config = dict(
    routed_scale=2.5,
    balance_loss=0.0138,
    router_noise=0.1,
    optimizer='soap_variant',
    beta1=0.95,
    max_seq_len=256,
)
Below are experts of layer 7 (counted from 0) of a mixture-of-experts language model. Rows are named down (a neuron's output weights, with its number) and show model dimensions 0-127. Each number is 500 + 25 x the weight over its row's rms, rounded and kept within 0 to 999. Numbers have three digits each.
Before each expert's rows: a language model's description of what the expert responds to. This comes from a sample of Wikipedia text that the model never trained on.

# expert 16
Row-ending pipes and separator rows in election and chart tables, plus Latinate word stems like cont, comp, ass-oci-ated.
down0:464426542523498554490470484517491527445472467519510451520509533504489539500544507486459548501527487543475510513492469451525511516503508526476454498492510520484482510501503495505506501496514484509511515520478485509491533497484507486521510527558512560478486474491481531521500459491495471512509517530524507532514506463501465503515531519511513476540440514474493469520489501507470477488499

# expert 28
Final syllables of place and personal names, often non-English, like Chandigar-h, -ur, -na, -ville, -ington, before a comma.
down0:508471455511475511507484482499543524478490510519487493472491506491451479502508488536503502540497504461506537516534521501495516550548479468495545514487502468447508544531521514496468513541474534505473495478491498469488501510506524520474487522538501500442473496490503555505532510461488493485503494486542495538408494503483488488533484529519522499492472500518484527482492503550515486469491

# expert 39
Middle syllables of foreign or transliterated names and words, and raw bytes of non-Latin script, such as ar in Gwar, ad in Awad, at in Shamhat.
down0:502540499510506489467467455483444524478519547506504478483556530484492515495507502519502464519490510444481479496442484489528506527530521555493512506494521483490481567491532509531480512484506456499512513482473484534511486534488464515532501488488509482487480486479479514471511520476510528527522495502539471486523503497523501499498470522568464459524454442501514482506524514522494507506480

# expert 25
Middle syllables of names and long words, such as Decl-ar-ation, Osc-ar, Alf-red-o, ty-ph-oon, and roots like found, direct, lead, polit.
down0:487493547537530521512448487547447518481504552494528464520509494461478513514463521506469554555495519490505470502485549529517527539525495512467493516528494476495493471510510452480513487498495543518486525522438523502474478525491510489466487494484493498500498471489511493465468493491499503518491515458512520485507481498508490457482522551473499525527537504508489513493473490510463461517453

# expert 31
Single letters or digits starting a name, abbreviation or number, often F, G, A, O, such as F in NFL, K in Karnik, 3 in 30.
down1:504494526516507474569493491503512506517509524453520495489501494518508491510527521543553492502537504514525518523547523512455457490483543462498522503511513496474523486501487510477530491508521495465551451489467515505442512469488451509480506459536494507467511516478466479470484511549522503488507510462469489529519503504491492545505460491497510516481538514468517493474545479490496456512455

# expert 23
Lone first letter of a word after a space, usually a capital starting a name or term, such as N in NFL, Native, J in Jayne.
down1:531527565495537482477479517483523468523500509483499494524521495527512508407498494508481487479513458510483534525513491466478515525480511487467484487495524501489515493446480552519509486539534502503465503506523507468508518524526511529487506476493472479459448499463493501507523534487473503477531517529551481486534463512521457462489507492484497476475504485552495545534501524495478509496511

# expert 5
Second fragments right after a word's opening letters, as in h-or-se, hom-om-orphism, sy-m-metric, plus words like he, or, and, com, pro.
down0:499496515511470477513497507520500511523530477532510563477478487474472458530500494464498488484522511460471462485502544473485473476498481463480539474521504495526528526507452525477522465537491499514554490482517490489466488524502522489464516515560522474470462485493514554498536540549520505508506487514487464486499484487491458543468530475465489492500496493515514470500518506530534460526512

# expert 10
First pieces of words and names after a space, especially prefixes like re, pro, con, un, De, and Gr-and in table titles.
down0:480516495487475454473473522493460512502569460529524510469482476484480527500508482537509468500491540502480495520476479561480540520508501492486502447485503517507440495533510497492517543492469480522503542495543524469517500504531498538498471487524537466517484523481463473542466511500478554480527503489485500502509504496509481489543513497471524507489484520512459519495448515510468461517495

# expert 35
Short word-initial pieces starting with consonants, especially l, s, m, w, cl, br, res, such as the w in dwell and dwindled or dens.
down1:513486497463492520468428482467478552524441496466488483501497532493500504513522449528536487532491532488495488522501491496523500537479468508491517501542518493478505521479475521499507481512520507494512496531460509520519494505479500506540481493496488514535511525479539513452538485436477469493528495484481507482467530493473506480507576484522507503506531533474498485492484457508557519538507

# expert 38
Leading digits of numbers and single capital letters starting words after a space, dash or heading mark, like 2001–p-resent, ==E-arly.
down0:521488477514497519454516520515481470526470509485472475507480464530525535518516494514453460511497512504476495517508492499473534530488549520497487477483493515466490462506497497476490558469504557527445482472506533508499510529465478530489496521522471511502484511502525487510498532486470483563517444497517525478506525493503515455544492511553509461500520452497511448519534523489517485478504